{"experts_per_token": 6, "routed_scale": 1.0, "vocab_size": 8192, "norm": "rmsnorm", "rope_theta": 10000.0, "rope_fraction": 1.0, "init": "normal"}
Below are experts of layer 9 (counted from 0) of a mixture-of-experts language model. Rows are named router (the router's row for the expert), down (a neuron's output weights, with its number) and show model dimensions 256-383. Each number is 200 + 20 x the weight over its row's rms, rounded and kept within 0 to 999.
After each expert's rows: a language model's description of what the expert responds to; "comes before" lists some tokens at least twice as common just after its tokens as in all text. This comes from a sample of Wikipedia text that the model never trained on. Tokens count by the router's weight.

# expert 54
router,207,215,171,176,217,160,213,171,185,206,182,204,199,157,201,193,211,216,245,158,225,206,194,174,192,184,227,195,220,198,196,171,196,213,184,181,188,228,194,175,147,190,176,189,164,203,212,164,207,219,187,204,212,176,233,232,200,212,190,194,181,180,215,270,227,195,222,218,215,219,218,197,219,198,205,192,216,206,207,214,201,227,225,194,229,213,187,204,198,215,223,196,205,219,189,232,178,196,206,171,203,213,206,217,231,197,211,215,199,210,183,177,181,217,194,210,212,226,216,194,216,198,205,218,221,193,228,207
down0,198,254,193,209,206,238,199,184,173,197,180,136,194,236,236,201,227,242,210,197,183,243,220,209,242,173,195,169,169,186,215,203,185,182,228,221,186,212,189,211,213,167,206,221,230,186,174,221,222,209,186,215,213,231,214,213,247,249,138,180,202,197,184,189,226,195,162,207,206,184,224,216,207,240,198,213,194,252,222,211,202,184,166,164,210,188,214,226,186,194,202,188,225,208,185,170,190,201,190,227,218,209,190,188,233,197,199,217,198,195,194,195,195,185,218,189,222,140,200,236,177,191,206,210,199,213,144,188
down1,171,181,208,194,181,193,211,219,226,206,162,190,178,216,233,162,209,213,179,184,239,197,229,210,174,211,148,206,220,202,137,177,245,187,177,177,206,178,201,188,194,216,216,174,217,205,194,216,199,190,165,227,190,189,204,249,211,191,201,193,221,177,185,195,199,175,168,173,226,223,196,211,182,197,185,185,191,180,224,225,214,198,230,185,209,226,204,238,200,161,195,207,199,191,198,209,212,197,205,183,203,214,199,195,163,217,224,181,220,213,251,189,224,199,211,194,234,204,221,231,215,194,192,171,181,209,220,206
down2,192,204,198,192,192,254,194,209,203,217,211,204,200,222,219,203,179,199,209,199,187,193,229,196,201,166,200,184,191,189,178,235,200,223,185,217,180,205,148,216,189,210,183,184,201,241,206,200,211,189,226,189,219,188,202,217,204,190,215,206,213,217,219,226,177,190,191,185,165,229,213,243,199,215,169,181,193,245,225,192,185,202,193,170,178,227,219,214,215,188,202,162,183,197,194,188,194,217,189,219,220,257,221,186,210,207,210,232,199,194,190,185,223,202,173,175,186,180,236,207,189,205,203,202,235,200,187,167
It responds to: Articles and separating punctuation. The word the after prepositions, plus commas and table pipes separating items, such as of the, for the, Tokyo, Japan.
comes before: " ", " first", " United", " same", " second", " most"

# expert 24
router,187,215,205,163,239,161,196,205,192,153,206,227,178,223,184,231,166,209,185,196,165,214,188,211,202,201,215,211,191,222,178,205,199,190,215,188,193,198,217,209,203,176,203,193,218,210,173,217,180,203,195,209,176,163,200,232,185,176,198,202,180,205,176,220,198,218,177,194,211,206,191,211,237,209,216,230,200,215,205,226,190,224,216,196,211,195,220,218,196,213,165,212,231,252,218,224,180,191,205,196,187,195,205,177,207,180,216,205,210,229,194,202,279,219,189,210,247,170,206,175,199,188,212,179,198,215,216,165
down0,179,239,184,232,203,183,200,214,177,197,190,197,188,202,204,187,231,213,184,184,206,201,194,242,179,171,243,185,160,175,194,172,174,205,239,199,173,182,186,234,165,212,183,200,188,201,177,227,192,172,219,188,205,177,207,187,226,183,190,155,169,193,203,176,188,192,196,205,182,201,231,201,213,172,191,211,217,211,186,202,199,183,206,222,227,214,202,210,201,213,192,200,202,232,219,213,212,222,181,194,230,183,194,170,202,191,199,144,177,196,227,196,176,219,199,189,214,210,201,183,176,213,218,223,192,228,216,203
down1,187,172,191,199,212,196,200,192,183,189,207,189,205,213,166,232,214,200,204,170,222,181,177,187,172,215,210,174,155,180,219,190,230,229,185,193,181,221,238,167,226,224,248,173,212,211,206,221,199,167,217,171,189,199,196,181,209,215,223,204,175,186,175,173,213,221,221,171,216,217,230,186,235,221,199,186,198,226,174,188,203,161,195,179,191,184,179,191,177,191,203,224,203,165,242,186,214,195,227,205,207,205,203,228,257,220,248,204,202,189,216,174,202,216,212,205,214,188,187,184,213,181,164,180,219,189,206,221
down2,216,176,186,205,226,216,224,217,192,191,205,172,189,219,195,177,213,237,184,191,188,213,172,229,198,228,194,205,197,196,225,177,209,187,192,209,194,207,196,185,182,212,207,157,172,176,223,213,212,218,202,143,225,192,198,216,188,205,168,181,203,226,219,208,184,181,211,183,203,162,202,223,206,214,218,205,175,213,179,232,169,198,189,161,207,224,236,196,170,185,217,196,173,148,144,215,219,201,184,208,186,189,212,222,180,215,206,155,206,204,194,220,217,204,209,204,209,184,190,228,208,208,227,180,223,218,217,220
It responds to: Institution and competition nouns. Nouns naming institutions, offices, seasons and awards after the or a place name, such as University, League, House of Representatives, season.
comes before: ".", " of", ",", " in", " and", " for"

# expert 11
router,175,242,211,169,234,197,190,206,218,182,195,195,187,188,218,226,181,188,238,244,208,198,169,193,213,189,165,231,207,198,159,212,201,194,187,221,196,182,179,179,207,210,211,176,214,205,192,210,193,196,189,215,215,212,201,218,204,170,231,212,200,166,183,203,189,205,184,144,218,213,187,205,201,225,198,219,244,236,232,212,186,236,225,211,233,193,206,259,194,213,218,188,207,218,222,194,216,197,219,168,202,209,214,196,205,194,206,196,206,193,204,200,239,221,205,212,243,181,196,182,195,211,202,184,225,222,218,176
down0,185,196,245,212,181,192,198,216,209,199,202,227,229,204,169,205,201,188,193,197,185,198,221,199,209,184,214,195,196,196,168,200,240,236,249,193,189,230,222,173,242,204,165,219,158,159,241,185,214,177,199,172,215,216,204,250,181,163,187,192,202,211,199,211,172,215,243,199,205,223,183,196,195,192,181,189,218,203,195,177,223,191,202,181,196,230,203,168,205,213,194,213,207,176,161,216,173,206,172,201,214,214,200,208,180,192,197,186,173,190,197,226,221,238,203,204,212,154,154,192,190,221,184,192,179,205,203,195
down1,216,197,192,216,167,213,196,234,200,181,164,203,221,197,219,225,196,158,200,192,176,198,198,218,187,196,214,214,204,241,204,185,179,212,205,178,213,191,203,194,211,188,187,192,162,225,216,207,226,184,208,180,206,188,199,203,196,207,185,185,191,229,207,226,178,244,201,191,167,220,202,206,197,204,203,220,225,203,194,202,217,181,180,203,228,205,187,194,208,177,168,173,188,197,222,219,255,201,172,178,199,187,206,205,216,199,191,186,227,205,202,182,206,204,196,142,219,195,142,226,178,183,232,221,197,224,192,196
down2,216,215,217,196,191,183,172,191,198,176,200,156,211,228,186,238,198,207,194,174,200,209,236,197,198,176,195,183,237,194,179,178,205,205,199,190,211,199,222,205,182,212,225,235,212,184,191,208,208,221,199,195,193,205,192,229,165,168,208,190,228,178,185,194,233,193,165,217,236,198,174,155,210,226,165,195,204,195,195,206,205,189,184,188,196,201,215,199,195,176,218,204,229,163,194,204,233,166,171,214,222,229,206,182,192,195,204,221,152,209,185,244,201,238,199,173,208,194,207,180,173,244,185,199,222,151,183,189
It responds to: Ordinals and achievement nouns. Ordinals and nouns after a, the or his in sports and film records, such as first, second, debut, goal, member, final.
comes before: " of", " in", " for", " to", "–", " season"

# expert 35
router,223,210,199,201,223,207,210,214,185,181,209,229,178,223,202,210,240,222,184,236,226,241,209,186,182,191,191,191,201,240,202,183,196,201,184,215,202,175,191,215,236,173,180,178,235,174,218,191,209,202,208,216,197,222,173,195,211,207,179,210,204,203,176,194,193,208,226,189,198,232,188,209,206,213,215,226,213,162,217,168,195,193,201,173,190,212,206,146,184,194,192,235,194,190,195,203,173,198,208,215,193,208,182,202,179,183,199,241,212,174,217,202,181,195,237,202,201,219,192,229,186,195,154,162,200,167,179,236
down0,185,192,168,195,192,189,192,230,173,174,163,203,175,222,208,184,186,190,209,204,221,217,190,238,183,254,154,197,224,184,206,192,194,180,219,200,201,224,197,203,240,232,210,181,213,203,184,187,195,216,225,199,195,213,195,196,179,216,215,177,219,217,189,205,187,214,189,212,191,209,191,230,214,218,166,195,210,225,235,225,201,224,207,191,193,189,208,205,213,186,208,170,209,230,219,196,196,221,148,170,214,189,206,230,243,184,209,207,225,203,211,223,176,199,185,236,207,178,209,234,211,204,179,211,198,187,184,241
down1,203,192,213,203,166,192,221,210,237,176,193,197,182,204,178,194,194,221,201,203,211,212,184,195,186,220,185,170,201,218,188,185,205,173,221,189,189,201,181,171,203,196,184,186,180,201,182,229,157,217,172,202,190,175,201,174,189,220,204,188,123,199,195,184,198,202,183,231,175,201,197,195,173,179,206,238,227,221,193,187,194,165,197,193,183,180,194,216,162,190,170,212,202,178,218,179,221,187,242,156,212,206,253,182,223,145,204,206,188,199,214,219,166,209,185,188,208,208,206,202,213,187,198,196,215,172,207,171
down2,173,184,207,224,220,193,164,235,195,178,182,191,222,209,217,198,196,223,197,166,182,174,212,197,169,181,206,218,179,198,207,197,193,220,203,198,224,228,202,215,207,186,204,204,215,212,211,181,180,211,200,159,201,197,210,207,175,204,168,226,163,210,216,168,202,168,172,227,252,216,199,174,242,212,207,195,211,198,201,249,223,183,181,205,194,256,188,189,226,231,234,168,234,216,214,205,190,181,211,212,230,187,187,184,206,204,212,203,190,213,204,200,214,264,185,150,219,180,220,197,225,171,213,187,218,160,214,198
It responds to: Biography narrative verbs. Auxiliaries, verbs, pronouns and connectives in life-story prose, such as was, had, became, who, his and After retiring.
comes before: " the", " a", " was", " his", " he", " her"

# expert 1
router,196,180,216,198,228,215,237,207,202,205,227,203,204,204,214,205,160,217,185,211,205,225,241,180,174,170,206,171,210,208,219,219,193,187,230,175,177,224,217,177,187,220,188,199,246,179,173,206,185,192,192,187,171,199,246,195,178,200,197,183,183,211,221,199,233,192,220,194,187,220,223,210,174,192,219,188,172,153,208,178,185,151,237,220,194,231,183,197,202,232,213,205,219,164,170,216,211,198,235,216,205,223,183,187,177,207,146,181,232,172,219,180,166,183,211,209,188,170,162,185,187,155,200,184,159,182,219,202
down0,202,238,206,223,231,197,227,225,229,183,221,171,164,219,206,186,193,187,183,175,198,206,180,194,180,235,224,220,228,186,212,195,168,202,202,223,208,198,181,180,170,234,203,232,167,177,215,237,226,208,212,189,246,210,200,160,197,223,215,183,186,193,213,193,164,199,186,203,219,191,188,194,199,185,232,222,233,186,213,200,195,212,183,179,216,184,177,194,194,215,223,197,210,205,182,209,195,176,167,206,209,231,207,209,184,218,214,198,183,192,171,232,190,204,205,193,185,247,189,211,195,183,185,188,186,200,217,248
down1,220,217,229,226,202,175,232,188,204,178,173,213,178,195,237,196,188,220,190,219,212,205,189,199,222,177,208,208,209,204,206,190,224,207,203,185,190,206,197,202,208,190,197,214,232,200,164,201,203,207,221,199,160,209,222,241,163,202,203,195,187,228,171,237,178,178,195,210,208,211,194,229,207,207,211,194,242,216,188,190,212,200,184,209,207,217,218,198,213,190,177,214,203,177,196,164,198,202,237,165,213,209,207,205,167,168,183,225,185,182,187,205,156,217,235,185,202,225,204,197,225,220,220,194,177,237,176,195
down2,176,214,220,224,186,225,194,228,224,220,171,192,198,219,180,216,199,170,181,180,169,203,188,206,213,202,198,220,202,204,175,233,231,200,213,219,205,191,246,194,194,243,160,191,244,236,178,196,213,181,197,247,196,197,173,223,239,187,182,202,224,222,187,231,188,195,248,212,177,211,189,177,219,203,217,193,212,188,187,207,205,221,235,175,211,237,216,197,211,191,206,202,166,188,205,203,221,225,234,194,192,156,189,177,188,191,243,216,181,187,232,186,218,196,191,188,210,224,207,175,184,227,195,258,231,197,183,222
It responds to: Personal surname pieces. Word pieces inside personal names, especially surnames, often in sports result tables, such as Stepanyuk, Rusidze, Smith, -ović, -kov.
comes before: ",", " (", " |", "i", "ov", " –"

# expert 45
router,191,178,182,221,210,190,183,191,223,184,170,196,189,201,208,214,158,174,199,232,190,198,178,193,203,191,181,229,206,207,230,207,185,209,206,158,188,242,176,193,190,220,187,209,201,208,188,196,220,221,194,207,200,182,218,228,234,201,240,170,169,204,207,232,206,210,179,195,205,197,227,213,196,200,225,168,191,202,212,182,201,179,204,193,231,188,190,155,210,163,213,174,211,192,211,172,181,204,173,230,191,203,198,194,170,170,183,210,199,175,168,250,189,211,228,174,205,193,207,217,213,234,157,222,202,232,203,214
down0,195,215,189,174,208,176,237,186,191,199,225,185,194,205,214,192,241,199,226,169,206,227,195,193,234,247,198,210,198,194,220,205,207,177,206,197,203,183,121,188,175,191,217,233,185,191,161,185,188,194,205,209,182,195,174,198,207,207,214,205,167,185,203,204,187,192,214,148,175,224,205,202,210,189,187,189,176,208,221,188,179,199,234,178,159,214,176,167,212,173,193,197,204,221,201,188,204,200,196,236,213,209,226,189,213,227,215,202,198,235,177,204,206,181,231,227,188,206,155,208,197,200,199,225,224,169,199,193
down1,203,192,223,193,218,187,195,175,160,174,194,211,227,198,211,225,188,174,224,203,193,213,223,226,218,225,200,219,206,184,210,233,189,161,223,198,162,209,165,225,182,195,211,191,223,208,195,205,218,209,225,220,174,204,208,207,180,213,206,186,192,215,178,189,193,192,189,239,202,201,207,201,202,171,186,189,249,192,199,210,204,226,205,202,248,193,212,197,200,185,173,202,268,180,171,195,194,196,210,193,182,178,167,221,197,209,222,174,197,207,169,223,223,196,165,214,183,197,164,215,187,195,175,221,206,199,209,177
down2,215,204,200,234,216,215,182,203,204,213,197,219,194,196,167,191,206,201,192,190,243,195,164,190,171,183,168,152,249,187,169,221,191,213,225,207,186,226,189,221,163,216,200,225,191,176,197,195,215,204,198,195,231,200,219,190,213,188,237,161,220,180,185,203,203,216,186,204,169,192,216,213,195,202,186,205,162,201,186,195,214,169,203,180,231,211,200,215,253,203,224,209,179,162,200,248,170,207,189,191,220,213,192,205,204,191,206,179,228,184,189,203,213,192,203,208,185,169,210,208,171,205,197,177,181,203,191,190
It responds to: Space before numbers. Spaces and signs (−, +, $, £, €, parentheses) just before a number in tables and statistics: win–loss: 6–4, Home runs: 146.
comes before: "1", "2", "3", "4", "0", "6"